Experts of a small language model.
Experts: 64 experts in each of 8 layers, 192 SwiGLU neurons an expert, 2 picks a token, a softmax router, a shared expert of 192 neurons.
Below are experts of layer 2 (counted from 0) of a mixture-of-experts language model. Rows are named router (the router's row for the expert), gate (a neuron's input weights, with its number), up (a neuron's input weights, with its number) and show model dimensions 128-255. Each number is 128 + 32 x the weight over its row's rms, rounded and kept within 0 to 255. Numbers have three digits each.
After each expert's rows: a language model's description of what the expert responds to. This comes from a sample of Wikipedia text that the model never trained on.

# expert 49
router:126116146156112111108109176113095084152101180091085113072125107122105128113092130130176162059157108122099096124138143110099168174196147152123109168148119102086160135105165106122088021102086109128174093079133211114107127162099141159104150181124134142142165099047163181224139153134156166160151100067168146108144137110139125122165087137134128099166146179122114124123091095144117110122110
gate0:083091169119118114077180121169128104144148111138147129159206102085198134152152098085130150110192111175093159090153121115131067106116059115140129163149135152128151105129135130126104148145074119067170187120136076147171070109139146159207172104083130140155106117135143096073140189145136113118145151109122134137126043137151128101090112147123131134170096212110159146174123056129143132121154
up0:145111140136132091110139157128153100078159094111066141137194124095202141135114089104128158152171151149111176150162143073143048110099101091176104138184170159179159144150155086140156114198084098125101130132142055151106092155066151165180154126070079132201123056139082139078127120142111163163124152141093083162095067121174142096085110164134143086185162162099137170153132120156130103100144
gate1:134068135128137113126131129148139146051155132119130048151135122145091072151091136137153084118113092084121098154077156113126111135202106119069155165106122101083176174142075098141139103165160155138123126159083126153067134095099189133167079117145121166109079138183120107125089216143132124130145117136129185141096150144185168086129091122094216141073124075144073126110142142164097102130150
up1:136131152166121130091147144081125060172141090142106167139166166110144188118159108124130107144131167138110178039176140104187131116070135189188090119103173100170073092099175188123115129085089112150135146136157133091187116152145055162082133109114111074069197157152128134142141085136145146113118150127140092133189115080110097180129104106145116165146098147120157140112097107151106172097142
gate2:116146054237139092153113119089183083147126137112157131168123129088125094095144142079141133129176159168125119158141107190160143068108099107116195186116150073127115110170117096072149157112137085119139129127072046143072119116119144101154074179144098144152103102103129158138135103123097089101135125146181144090187142123082131130110129085104192152155165145084111172134114135112126081109122
up2:132140088124093113094108089119112141221117095099113133197136142081188154118089060053114115099132160166146076120119131173134132164083136111088120170106143156178101162137100141076108101159109122138151115134127188112124168084128188120106145173066154126136095122117124117144131107164100082151098162138109186177098153135197156177144143153108137124129173124080142159160134157135126112129187
Description: Newline tokens, especially right after section headings, list items, table rows and stub lines like "Species of gastropod".

# expert 3
router:121176105123146175128160095181112147164174098166152111121041156133079179143132111087106141127115133147179139153185114114079150125144126076120099101113116179160171127166082157092070046106132101121179165110205145078158146052198130173062180192089155086085176168112099147147102150125094103154152121124168113119119084107167163100127140127163117135128152123117106176156151191073118085054114
gate0:139110169144113129158198090133113122122111120109204121145092130090085123144124141036103136139133110148112093132142159115037141139136107118180063146142100117131088159142141140137128125079121136136165162200139069152172111069074088195055092140138101144093156112142108103093134144103128111132181175171143113167120115112199139082149116146073108152127159154128112132138116103149119117142114
up0:079094101092158106107132107140155151127203121135110134120173096104092085131104164166129195202136154039135138128121096091123138114122140104121124140065082115088204081164120159137117155109176166169158092126118137096160136138062134119189138117115153042129096098081111151200147148154167157153120172068168101128106139135112182152088117195072094178099105117118068115101158104113117123136141
gate1:153117104127115111143115095122142159152187147128214145128085146129160174096110111126081163136141152148147100150071077035138044115077120110112077101156110093165169095179091098140077067162141105146133146122088175166146149050097136171068116136184151123088113110089114144127127087137096150151160157124131124126139102131074086125144126147114161132112173163115146162105153096109121115094178
up1:174117121137140140122147082175124097108097092125066102087142087104088088155075136110128108200124093115078076131148151144145186082182117100211147117113183234127111051100139182099138145103086121066084106093118095113102159174182160120146134124075137130207148157147139122135121170169182173134071124119117114100061139175145166148105144105124134156132128097152172109120061153124108179139143
gate2:138088030149065068101223106110171142081133128136106121116104074196152144093145100099150151110166145157117152105112166148098106111115132083133125189122179155115149163175083094076103081120108125146145125089117108115134124104189120090119217159120194102080108123147164131110139126155140125125108097138113098118104096099115113101156134113143100134170106120126101109105123136087135101109073
up2:121068067118066097126158094142156111084153091140142130118087113212140142100099170109124142108198174128128123099123148164150152130115049074125139173165145146126107169117118141072104098166122173112147159066113161130126128130092117149128104167118193080117156134124146134062141099144159113159096183143106103142118091162130137095105091127117129148159136102124163124111090141098160147121116
Description: Second piece of a capitalized proper name split into word pieces, e.g. L-in-field, B-re-mer, Los, Reg, Gre.

# expert 4
router:151071071171104093094131165192085125155129180153145145133141110084095083132128157110131204043113076160107104174176133177132117128140146155129173164151130127152147133161101114068096104116098138210141112132109116123156107116180139167074168163140112098134164077078154134179180097188128137116166113101167124144106137113118124115153099168096096126116140175113155106157124128143054149149146
gate0:109134088095120152116150093087156093144137137203143108166161145176149148140129134111140134125146117157143200207089159179173124182116129121100061201094158155083137124098091093125115074069057107086140094118172097112149175156106085146100103163140109110069125129075094085170126135122140150111141159133063123122092145141148147140110155092076130153158161116085143078213097114125107094126096
up0:105090154211103089115115108133096100098114100064114154095141163142103060108149106168144134139087087128146116054133153088101180137075138153157186064161111128183147087114173161147109056085131167134080131103120107123140180102162121120123149120144158103091140123098130160120121141126115092207141142148124099153136190093194079137190138143096130062102108134133057157061089121168136137133120
gate1:147181161146104112167174090101174187161174110138104158142039207091172112147133093147123114122133100115137104154102142149114106065163161118102115158147133192078123153135110089118128091089070132120105157142142116054116166123158131139093126085045197130063127170058166079106119150133118177148140165134092144133119110207157118097123103109145105159188079120126172107173124084085055151159123
up1:138131121112087115121106092142139176143140147159097134127092143152151126153174116131130126096100100129183085183089117177106133140170170100095155135148126204124141083101161076112127094083072112121081143113100072089071179085153113185148125142086159097102119127058123089138195095145133172096136164190090134132110119180121126105197102132120107166117132079083164144192084108118120118135114
gate2:184156081092167111143172123151128140100181119123091110091158160114102111172092119095087144152098090159152093145138181093095212123104113185166140091110148113130144133138108105155171160150114098141100145132134098186091147171151156144085072090134138127118113080095113110110198066156075158146111154165144144097185089130122130090153108189078104082076128084084080099093104116097130184115115
up2:100139127122118146167128115135111178182105122142099124102128087091137094143069146151050126137116175170100086109138131123091145120129058121097115122098128076091161108114087184116102154092104121108102131155135170158144103155155101127144120139056135115127086136085151083049131096164087167205126149094154140150126109118128181146165099094111130109135078136104127085114150168145156134196134
Description: Line-break tokens ending rows in wiki tables, election results and lists; also rare tokens like MPC, www., emoji and Devanagari bytes.

# expert 8
router:148023070143146116123139118185093094154144146097116123171122112105100132079115169131136144131155149143132176173141064098110160151132134122148164156191075130156104170115162112035113108158154131179113081120137119101159113135083105194148103150101073111161172100118122136093108105134071147115149061126136113126115141125147120193137092128140110112113158104151161153177133106141140146096097
gate0:164139132109119119118140142102137148169119103119106157130105154125097132156158160077132137078092098152129163145108144173102103191086154115082109088196100122117164151140146205116130078107160096123131139188135111165150154177140107116127170084174106089153141095152067106135188117108204138103126122094159125138159102119117109177168118191112094108146101149089086177166174089063080094121073
up0:162131143135150128131106124121153110142151077061149209131089143128072170151110132114161111077130172149095182127095166143187170137104186168107116100137136175091068146158197151138102096144120105084153163199112149126132099091093138173103152115182118136118133141167142092102124178142207115160119133094137225119115115132116133131075100171162131154118135165105169105126104139140123145135166
gate1:097175115155134082128151098127138158156133074076088113127049080119079136115192065118136108095148102133120095090135151119201151107167138105102079149154135118128095085121151158177143161147125100127145120156118186141114132177077172131123127149101103038130147190189126121164119105131131156165157143207071119133115141148185112138119106159125201104142124121063107091113109050157088072093090
up1:091105098052152141117127147089109202171113118172139136161151076155138099106220035057121153132091165116087139070136151108140159131154091159145152081112176141121157172151157126131081186131154129189156128179140083117088125108155138141124102097155075105101123135114146052094157132135118134104142111069124131106088159188146069132178107135128117133119113103146134075190162154178116121190141
gate2:071120119114129119142142086149091109117177093085145153212182173168090090113129115092104134145137178186187068125105106140146183137158121125140139149117137104137177117201172085103130123111081123063124155152107177148137159095150109164125166092151117145182109120104108098105118161046124104129089167110101178142084101136098108132171113146131163130094115154130129149170083121068138157118160
up2:164125156118108128084183138132116120119132130162111097103078140120077111136122172161085119190149153155172158148141178141089122125152119122127104164102115108122098104096124081085106107062125096063166087107173084104097142073104153114110088113095136147030162134142150155134116080146162170122099148149130136088137141137163166116125166162135192092115175128149168105137170132097130094185177
Description: Line breaks, mostly the second of a blank line, before section headings, new paragraphs or table rows, plus heading markers like "==C" and "===S".

# expert 5
router:155132065135141086116058064139112168143170112109121145145124117118161100149151149138153151101112111171124153130127135152142104099187140125133137152193149100180155104143167167139072075125092086201157140076078158131090090088159134158157116178196130097132121101047145181133187100083133052134176112141174122153162144093084135191145113123085087082120118123153117088132155099152070113143059
gate0:149140106119119120071071165069158111174137148175147147142118073051141164080079158121131145153184148115108054137092167151149106149067114114158098120143119143131152111134122118136095149132149116095138130132083149090131160100136113101121153130096111152079101109144102109187152144098142137188103088125122094133119070153145158144106150124146160144114105130143130126097109150117089036135139
up0:162134120146109115125145095136233160176106119088139071148092179191140148204151109232091145105164095177084168158198065127137127150126170167123147111112181155084084159161158140153094120136111136147124063147161140116065131136111106136174094133146149087179085150132138130121147129107119150103133131174137110156104177151148086145094088124153130072181150089073120128085134117111135160095110
gate1:188143135119153108123145154152167104155163082073192086153137085137135141129186186183126140126141154199163189105128141141182072150112058091121110094093096140106091089158135120143125118117155083115182138085142080111121096202071112142122152203147137116140127124096094094135144110167103158120125138153163146097110145094141052173167150157127187089086148120071141099123154093164185084178150
up1:131143131102084162184136116132134143131153175141184139148150114137128121104204187178131098079129099140127147132128135172133123146144135103084156090166118128129113108156045167142061176133173104102147145057101190132086123095119149114140167088120124167149104110129117110128219139116166105079109138095192081086061151144149102140110146094125129111098183139105119118099106096082132186106174
gate2:073090088152126178054158160105053207068149098133141143196073116188069100129136130074131145168145134140121158094093146117185130159177096161158136087151095143108106186067154132125174145160105142138157119070098138138099152075121074104128130129118140150120076101086131144134117205090126074147175176081132049172181114173112091138135156140088162159088149125131088143128084159150148127125115
up2:130104143156144081150150141144130118151080123065062072158125095171063189126100100107139181092089151108082140128139151159138138138165144096115161149108147119081116135136079156128081109096148099132188068118072174102133109140127133106120192067157186185140100154199169158133158078133099135086104109116124115120096131135110111144081150067086175113118158123088125153182097133130055101156120
Description: Year numbers in birth dates, career spans and list or table cells, such as born July 26, 1992, in 2003, 2006.

# expert 47
router:094172100121090109202159115218125139147215104102145159157189095112195087095121150147183107140088126181144144171157101137181105161097131118147106144173164091104182120143111143098115117106105130097126112083061133103165116137111122159139148103137159100145178100086116119100119153075102095137121074105160113163145154106089127179131157087106085134103174068178118128156118128145124123140067
gate0:101206161127113097102072072128154159187103148170158104169151143150084097107160124113140107105177140099148081092121141165144175164130177095093123175143074122207130147137191085175131121131150094118102124060125122131152113098133116105133123127070133125111148133132124107158119138147142199145106186113092053124121140104083064164157118122137074086103116127105135123134045177101096136170176
up0:103159146108129091102111086085191084118166120128161115177185147123092059072132116131202158089158160139147116079146126091154136082108176099060152173151102100187159135152174136088168165113139163152072150083117127151201118101121114134125121116065137127142170115161134135143119163164133164128156132104090078086056160134086094148119131143122117157144155127097086128161106164121120119198117
gate1:086131170148102158099085111157157200108071127115102156155117105123124086074057163096156150136161160166085118191141129077120124155118109146125180070142128116062124199185134182127146048132165093098063147113199143064138179085128178137169155197203099162174146044090092097149118163103140131216117150097146131157187145123132108192164129101123149131097106111138118089122090167174116120119131
up1:140093211088117164092148141116141098099146130132079121149109152113122153105090099148190097146179106128113131137101148125153112139125150099145093129169119170165106091106110154114144090122067101085123210111122154141171131146144104086196086120062141143144123099151152143149169113118127121180095199131124113170151096111104109185123114099146125162113154183152146190126149120170092174114190
gate2:162138117146115068130154104140157138093146139080158096135081142117156127150111161187084152166119126120124098122157095130139197092104100129079123101094152103148151173111110155164078167127087135119124189107138122108194192103157155142151142155172120166103152097129130113119175162140131121078096073115105128095132116121126107152127130138142155099064132151167126190120066118138109177085103
up2:152059104107087111123095062118079104183141082145161137094134127151084111124138129129087141157144124129166133113104121073096068118111130121117075119160146111071119087185128142139173118105150144146144143119127106169119093152086089120084090086103130143092107143143133135117123110165106154146169156139118146152050156135189144146065105168130132196141125164084161146098110088141112119140112
Description: Number fragments after a dash or open bracket in date ranges, scores and years, such as 21–23, 2-3, (1798.

# expert 59
router:142133159132128152146100059200097156122154130171140171115079121131066127129114140131139111131104159072167142192110151110130072151082136115094090071097131187151152083151155135127192169139173194049188135110194128120076158159175152143099107172165136114125111108107126100131080127124162151123115147152143130105114155099149149117114147093120114131174146147097190109132130146095148060102097
gate0:167127090156109135089170089103087099149150135142105095109203102130159112119097190173120097128104124133132126087188104146186190160138176179089074113134145127181150072100114104155132167120141119113119152151102110103093095097154092142189114136063160085145093124100124124151090178178098124100080098102097095074156157103101136121091134060123188113126123086144158126139158141126179050138054
up0:113070152179151099125158065117156141150139108144116095076133088120108141168101134157196076094140131104159142150114118081137134092198181130129131101125083146135153059131123140155162069144174106096127148101146158128115111114084083155143139156129135055175103095108078171159138123182069145071087157072138089102138103130138149126160122145121190160122134114139205105141183112136172082176106
gate1:123189146114181150200076083148097133132124122183092107100095077103178088092116097066055135160087152141140125174087171133126121182104150116114096149195166100158153070110112162147132164207109116127158144081121142118122148164172149104101075122096165138149102111148136176126172041105198132123137105063193118125142136137053121149168102181099149066146084132146115123101131144105099090096111
up1:135060120143115129092117129102094181131109178085143085152145136097157104198152176112096155087133175143174101104091088129092120077178115081124142114137106157083086137108111130174076092104099169121156123173137101129102123099127053105070165085094097173052157102147115116129115148169083112071132105153069184064093147115157137124165112160149086087151185114153139187206183218210180077161147
gate2:126204077150132093135178112097108083187148154141134159185148127105109138103117133118136126086118117143118164166158133099177142175100152105160100166083117097111095168134087121098153134134094122100112131056096158199142167135161147134069072027138092149170178110126126132122107106136160152117168151143078105093132162103117143150125185146148132151098097142078130150089117124109115135177153
up2:159159122164141143077132129168144058146083162142188163149094128069200158160111176168159124091036128073094188142090149120152167156082162056164123097074129150168072134132119139124106110113129117121101089076129135124140114115115111141146085129077096118175184109086119149144108085157211121075151127097077133157115170091176125175097116102145115147116127137092071072115119126090131134143147
Description: Syllable pieces inside proper names, often right after an initial capital letter piece, such as T-ro-feo, Fel-der, Kal-ining-rad.

# expert 15
router:138108099098162138109107122176109162134129180109087171121095121185145143102126129147114116085132126109131132154167163111165083143169134060156152102194111158116138140104118092068140145141117091091157151114165150125119130076212156119154056190179124137124082144101132147082164131083155111104093113085173100109118136117135149149168113143165145089134142146105128130140182064125148000128109
gate0:139090081106107216118129146145114147136122190143109103124128121121108147189117188151191158212113132089118159117141109158100116111152120105112097126146049135133137080139129170170178120113098121095162154106123084152130164116201142137141127100131168099054154137124083141130162154170140118113136092166124066111123163194107051122129119120082122136095105099117119083138143095147155068110160
up0:130159150089098154080118106156090123137117118107195110158191141160137187134131097137141140134101161082132114086096155149146141164106153100140126124113147122113102140142134082132167184148083186088145132124140143193106115152153176151114127150094122127126138075135182125128065198163114121086110100091123110114121143179134097090090132129149132124094099127141179108173155139196175114165151
gate1:164119100084103147121092118103138132131107079130164162111120090115097102116127191150140213159150143160145173115111084149164153130160145135099167087146118143161111095115102190151182143101159111162133108165167095177130152208099100152128105150146126101118062107161119112087114116141157172188076115158099111130085155122148135112219121091103137110101085145149085133194131159106110111154178
up1:076154156097218125123141105124164101093159172081100113175127184122125097120113073065115095122114122092126172106148170133114062091132133189188123152111158134099154125121167078147085092127116148082167117075087103122121128106158125089132133101117125118140145105116171140163151126153126100091163135116166054092096138162123167187111148145170157151142097138149113118039170111138198172149099
gate2:103091128155131111075106126061152223177122116163131168165139201157123153151071134161108157169149130059076150047164211083147135101117148126161125106160151110097106088121129166147131145135165189145097147086142181160130151180107100135103131127121100073048091103112083135083110117125142123184103107170172132126179087069146138095149146098160075133138130135158107138155196049145138120104169
up2:085135150077122184106135097148113160180120124115172101146099225111160119201121124110135116136112090161121115118087129131130105124096109164178149084143092088087160115160061195054151159154077167193093159133127164123074131120083152110120137124120124091161138108101125172094146192153172132114109042163173088110180070104179118137090092114109109138124075126122125087115100123117128133166148
Description: Words in sports and infobox headings and fields, like Apps, Team, FW, Champions, Games, the plural s in section titles.

# expert 50
router:159103129102108165144145174094140118073132059134138149149158150154116166144151166131104111110146154173097145104072078190069152086192156127095168100104168126105163129123088117136128053140102060127134142103121107140162105052098099199138077119064126128167157141184088114144136150216152132122120183107128128062099137137215149097136117100098104143112134151092158138128112160090131149135114
gate0:142128097140100110076161131197117150107082074159128160122104061168148126150126164082127180135127094142118108110135162117138133078161147148157172046076088135152118167051175147145158110117123122131101148088119113151070155114162089134068100125136097085093140110145109095133161131153205162140056142116121118148113152124178133126193085166176143108167136190166147178175097111120167108099117
up0:146147129187138114131131079148092141143075144105138179127074130100114120168072197128109093127148119147161089171090158076064100195139120107050135099117133102135145134076152152145137139104107208076131124158104113159110158166132136127107078180113113140144094133106110155135052076132079180126139113095184172132170146101108130105184090109087107141127122106178141103163122139143101135110127
gate1:081156095148132112044126099099171138098182152120115098144126198117085147123144175134109118098148156128067102111072122087127186150095103163123130208196142096171134168129105139124137160132151103165129078169143181101077128072135170162136061101161142129159128117110115133150109165131167092126117162143161125124116138152132112122135130121191141194099108085194127196115108150131113091095150
up1:132127159107138066134135146169096123090088109137132136100125118058167149148130128156106116141140140156147099045196183114086154167110114137147056149126158167087061055138151139144122103076095119040098143180122092158141158184104114130179144136145136141125110153123120141132158121141126128152122166137117097116129174170157127155126137160115130086147181147157056078104114119168144158135110
gate2:108162141184157127155174086156155101088113112139127099127160139109128085138142118128096151161100085160148115150149143070158081058106121136123098163172082162131165062120077169120095097179130113048112102126136180158117134103128074154108083147124171101137090100141070151121148119143069131148101157155114159148131106073122131166136115139153160066069109087157148192166178185111141142095152
up2:112114112149092157093115129150164107134160090117058128122131160119139111115181172119082134147119103148141049124184074143148148092111163164099145146160127155126184123081093121142057135154108146113075094135116140172100125062095087154144145160094170134107130106173068109094159106156142172103058174192145139136163146093131137167123069141138166068124109102144196187141152120138126096120183
Description: Vowel and syllable pieces inside taxonomic, chemical and enzyme names in species and taxonomy lists, such as "Flavobacter-i-ia", "dehydrogen-ase", "brom-ine".

# expert 57
router:125162127114126163180215125196135113154180062148110137128191128116130163184132136140107132125148153208081136133088094186125190100113139142104146088076194131191147101189125095151103127091115120162083098108089094093132125111133120165135121093078137136106162138127087118142057145104137140103119164115103145122097149157189119105088214116161087116117136154062122149111139136081129101135141
gate0:121171163151128139105087104105156094112085142117092173155098097124112110139097096171149107148138127132106115167079141131152135161080158130137101143124141076199169127186110097104119173156117153097152141136073150140161092116193102152128124096114136113201104155108137125106110127104079084170142133153152070119146162154123091145129070088139064122136114141128122124067115168137102119128087
up0:104121132137119162090126135098129113122102097168170108168126107052159112149167102119194121113135131186156082153109163150097160118113163136092190131100131088109105113133116165151074143142095164142124113102143084148174137125098150100145102109153105079128119040134080063144122156175162178185092142126111184157179131131144082063146145170164068113110107144111099095125087122194118143139025
gate1:120153105145094135206103131124119124165110099146154152073212088115141184127111121109163128101100149178103132131140063188200132105139154143180151124135115162107129101118138116164063099140153099122114105188051113138111089097141176199096099145121104122171056081068141104109120153129148069120062115136111166144141088114198127085129130113154162113160116112110081157148179066149145179124109
up1:113102157051146097092112100128142114110135132154141126146081127133071130081113233089120118182100133088162135172112152140123118071141116124057122077139174126111068131147111153065135175151177168090092082152154151161116150128140104097178103094098140083086132159107121163189151097109083141103079164146151169131137197146088141121151147156101096132149131169131183112151100160137117211143124
gate2:078102081094124162167125190122169108121116083184119119014148145110139153138109137143125133087078203128152081092097117158140138110143120087121142092199120151091148107084146081176128117099153114192143137186151147123131143144120070160131067141094091161091129115156105144141174133106127162122108135183151122137190162116126118116032180117168120128130076191087184154125134107099106097108138
up2:093084136140175132131159149140143149118148105152129132056135178087139103141146124124113160112078144105173118114143092158103134042098128132085127119184110103110162093106108114173088144109175109138150181132171091119126138142138094143143105104104068140073124102174040126133163106135131192173105106152122147152138174154123101142082178102171114119172074116108158182102131092108096071096098
Description: Middle or final pieces of non-English, often Germanic or Scottish names and places, like Kre-mer, Falk-irk, -mann, -enberg.

# expert 30
router:159059151135087143125143186055166148107162138164163096162119166112118121103149153098110131154127163079159136123157110111078149124122111164082073104098141170123116146121114164131174096156138169073216118088134153111148107118040141142168152009152094136134211112129113141155153176180107135185113122131109129093084124147116165144121114146117082207106110128127107104144102166095102133133155
gate0:134116186066157172140105123100098123141144133123126099138095155145177166130138156116094194189099204076146123183126136150117137101076114112127063069167156185116109118125091098113129141117109115135127147114132158142217042114170073123164121139148121133109086135161138142079147113098123106117135136097096116180109100121155129158101126099076190090150117111158174135168140109092100123069158
up0:129156056148108137137129180109124111089095129105098158097142165188109159130112129106124173156123118123113173135050137119113122136211128099120166138122095063119141135154119183098117140141139121163108134152197094122114164078134149158128095092104095086127102179142097126135098068154123095150153151183166159105190114166086143106112099147112153160162164190129152121179126115135167127106124
gate1:114128084101150088092140200190110086154150084185149097156140143172134134069147123155068050114103078140137104114132081101084158110165102077129163177079114136109179149119099164137122199136104147123144090141139107069116097096133111173110120132152142122177161145160109113082142171095155151114162185129117106096100138130109141085081152176144152130141124127104132090173124061105102129122112
up1:149158104118160126116124141145133126128138078162165102140122129152117153065136143117064085144137108104113136114099089088125124127181112110108147191084099137097182130099077112136151164133128130123132085120133118060074106081147128132097146152107124103145162178191089117101113147109143148087173136197139189130116101122143119145102191178138186119155158135116143101148109061115099136112088
gate2:119085153153107098107123145125124149134160116132085193163101225107091121117122142129170155170159117183159166115135120165114137129096086153099116144088120128177140095078121113160111165129157170206107124105085104148140077162107125204113120136128111125161104112143088148097125152181180094117124130135126133138064088137119143105094092159071096144042139160126154125062130095103147096086090
up2:116189098080064104173130074166126136130162117196212129108175100122124136166106116074146170102121125132159109111134116086090144108091137078111118092141119094137093110131189149151129117125197129109175069091160138169095145085191119120152097131104120130169126160107159082181132122102088172162135124081124127165130087098037081107160121145147117100133125067131143108165086149127127158124170
Description: Short first or middle pieces of split words, often after quotes or capitals, like 'em up, D-em-o, un-ac-ceptable, Sh.

# expert 46
router:138074114096086122111118106127104132128152131169133095140056125135128146089123158134102130119111137113167124252129178135138095182143066130059133091127143167163105152120090180124199204115137185051179143190157151117108137086151101148142160142209136138149137121132137138169124141132088130122084135137089114167103148148138141165087173129083105162148141114134094109143144162126107086138086
gate0:157094120107124062152061148124100134159124189149098123123108161101117090077151074069095134130121156135171151124120166088137112153150133136143085092137102099102071118126084074161169145187142094122107157121126122147147112127040133174088166135121135176043150091118163124141157156122134091092131053206111154084104145121127141102150138172117117081133171181121131126074126113154151112129120
up0:126140147121168097088110161107070131139130143095093135153114147162166122108128151051072118176115092110201134095104196159124128172131118148181110184135128153164118113161131084094119147166143163148138106115138113134118156104103125211096171144097091150045069120094143180088156164153118137134148113216133129103114164142093118134117150159179050139142181168216123064058101117164181126191109
gate1:125120085148190145160056109086134122122135119171096147135092130105104129127180174174131141143143132143158093061123137104114114135090142155143137108155181146142133189105097098118112169102162129113133084133174128138081101122116159115213120089138069147160065101147048175147067087105120126169099134131145144140122133140085048132130207104142113147089108201116085142121117091137115107134156
up1:140118076180131083115085136148119144083173114190094158116102081127129127128131126148123107144134124147142118122115112114104133118126124142126122099160144160138124161138101080135152167096155140107140119106123135203118101111125147187147141068109082150120111123186098132099102187108133194135113119138177112163129153089110075157079148081196137137153153198106042090115131099087146191120094
gate2:093086139060136137127117198167093111134133098171130078112152063158162167124157115142197153127118099190141051124102109110137130087106075160105191131097104133108150148100118138182129129106193127095146144123140087113092139120162108130152147131104186158178126103160141077161131130155228099098095117101111184127081140112117114144098156115109167129124174148150158085085085096064157165128101
up2:147188097176133098123133072131143139125084141120137176154124221118120122135117156089118152140122116067136181128133162113125138124166172075152085099152209133141108114163140122040115123137079081185096081122150185135112089099138145149136139128133106134081153157090122176119120099108076155101164157164137082130167136162157092103176123184139114140146125116100099156160169122206072117103123
Description: Consonant-heavy word pieces early in foreign personal names, often right after a capital initial, as in M-v-ondo, M-av-is, Ey-j-ólfsson.

# expert 27
router:095111125110094130159127107191119109127164077096117145155152138125181085103109174118129111148066127185157130114174093148125109072123106115175100137219168108152159129175129169101132129159077113141156123078079155115211117090142119158154135123159186129073116106053160131060188081100163124179161121124160108135153130106126119194092118094093115141089210126140145143139157149134171145106031
gate0:136091177091147113120133169107106118076097127135121098079098183197143159158149125078163099184118130114108177123138129133110105127169105083086127124120143171121081079085108111138085110100113141165124137187175103089092108183158140160120128125129184120095122217127160119118131078085108157120143115161137183088110163141142194161115121096144081104169152119169099132187183073161079071101165
up0:119143107142138066100175109141124077147160129133132125109188121159168145111095113197155090092158162164104113150160127095117119170108077138171130136122077152091191162112149114124139196165147159108098170155119130153173107149121079121123135134051080166171139094164133066109104140141117085117108130146086151089122131119155100092155150116126134192068109125084109140172115181152168165088125
gate1:132152155113159087149108105090120157178116187046143182113104099174108147142164126141139083119189048126120164135116152174110030133113169132150097181111129074101125136146140102124095156177136151111153132165115132151118077145167084136142096106195155064135121153152138152112122103117151123087108089107132147186198100078117171104126118164152092118126154081103091158125107152130112092178159
up1:168129150156126073141129131026136153220095178100173180082103126118132131144140157139119112108167093135106132105130109156134048140084133145197132161175158075138154153138158121128130149149147128136143106099145114157107123140154115183132118095178148105157116087186092123121128135072115077097130118096079134156172048104144161066072098132158112143085116077045119141128091131185163127226167
gate2:130104114108155055092163089107135139104150127150168178137157134109158143156114109121171136097211133176136126176149162160119115145154146107134131180115122111078113142127144112084152147050058152112130124108123066146144147077151174052124131119175077129136108122101152087101136179114134193148120147099152099088147115138122128197160164127117123107178092129069119131117139141142133098227100
up2:129128131178167095145082105145120151172176126125136134179143118143080115100120159135118086123122137121140077121158123111131123121098128105112130180166153138175112114161142136175117111147134116097147127101128155118154012134202114154134175123173115157139099098156130193169142133132062084157147174111142120104062140091185101111217100163135131141098176105068137144172123104108100149140149
Description: Digit pieces inside longer numbers in tables and data: years, codes, coordinates, times and statistics like 0.688, 1:01.11.

# expert 16
router:120077067131113101121123092139080177169133117132139155107094105166130171073163086123149174069165094096173144107148154119190084145133108055182129139193100160158140126121098136110092143150187131142173141123139153184084128084187119118118082154189134133083081159157113069113151102150148146136127127084186117147076093116101104135136107165184152097151107182118171144131146096167153041117129
gate0:082108122107157121063086039185074085138137154106080194161153107105107122152127155166156151123132125161104128132131134106151142090120078155127103122118134141161126138172157155081175164135147163106101162104151121173111144133125142106097131119153182092155145111141146139154149178110091136117100099179158103168090134152127173180132173130155164102162030180168178171147052101161115155100117
up0:085090139094171104103152086141131100146160143125095215173147108078104135157157119161106130105145096161098181099136132113132087141109075160166142135153197123186160117144145149104145132102161192057106120115132134099107193133139131121050113095142163171183136151167180148193166097056149119143161101145139081151171134157082149143185093128118109092168092150126144179161081116143141146140156
gate1:153100126104187149136136165106128124103128122138138137139140081163121138072156060166161190073124101103145108131160123137143064152148145173149179119124140110091141056115136146133113148131091116188134142128139073183131129220173092121144112105132186120160175176086115110115067155111136143150159109147078099139140105155083114088117095137140130142170180151094091144156109130115118135145096
up1:066099123106119092065046087172191121119108134086114161097130141134134081131099125124151117136136145175091132139135113145102169141118129070124177119068120097155098122179185119104099199111092119073146129125124173099103114143139174074096172182112087121152126138149142178124125192120124112119126099091212155153137115194114106153142122152105094128164140132174149103071164135141132078100173
gate2:114120121148099131154173114156107124125190118141192182210136132111122178126141101095160127099096095164124120094116153136172127112080132121091110121172123120103110091098134139096155098098109107085142078125177157182113118103126164164158161142144150174154190157123093196055127104127166137123120110046071136075126093098089102097139091123134158169119079085164172057154137195131114137163117
up2:168156160150174105188095158105156115149128104126104128164109134135086120119065125134104118178118152116095160170138076104094187178159156139136128162137158140171090143106132112147064128109160156165114103122186131078119082151143153126115121094092136150103138110137165130193158119124095077137171161178151102166144144137139123168119130133122116132105139128144074161121088091114126169100149
Description: Header and label cells at the start of table rows or stat blocks, such as Year, Result, Total, FW, Pts, Turnout, Frequency.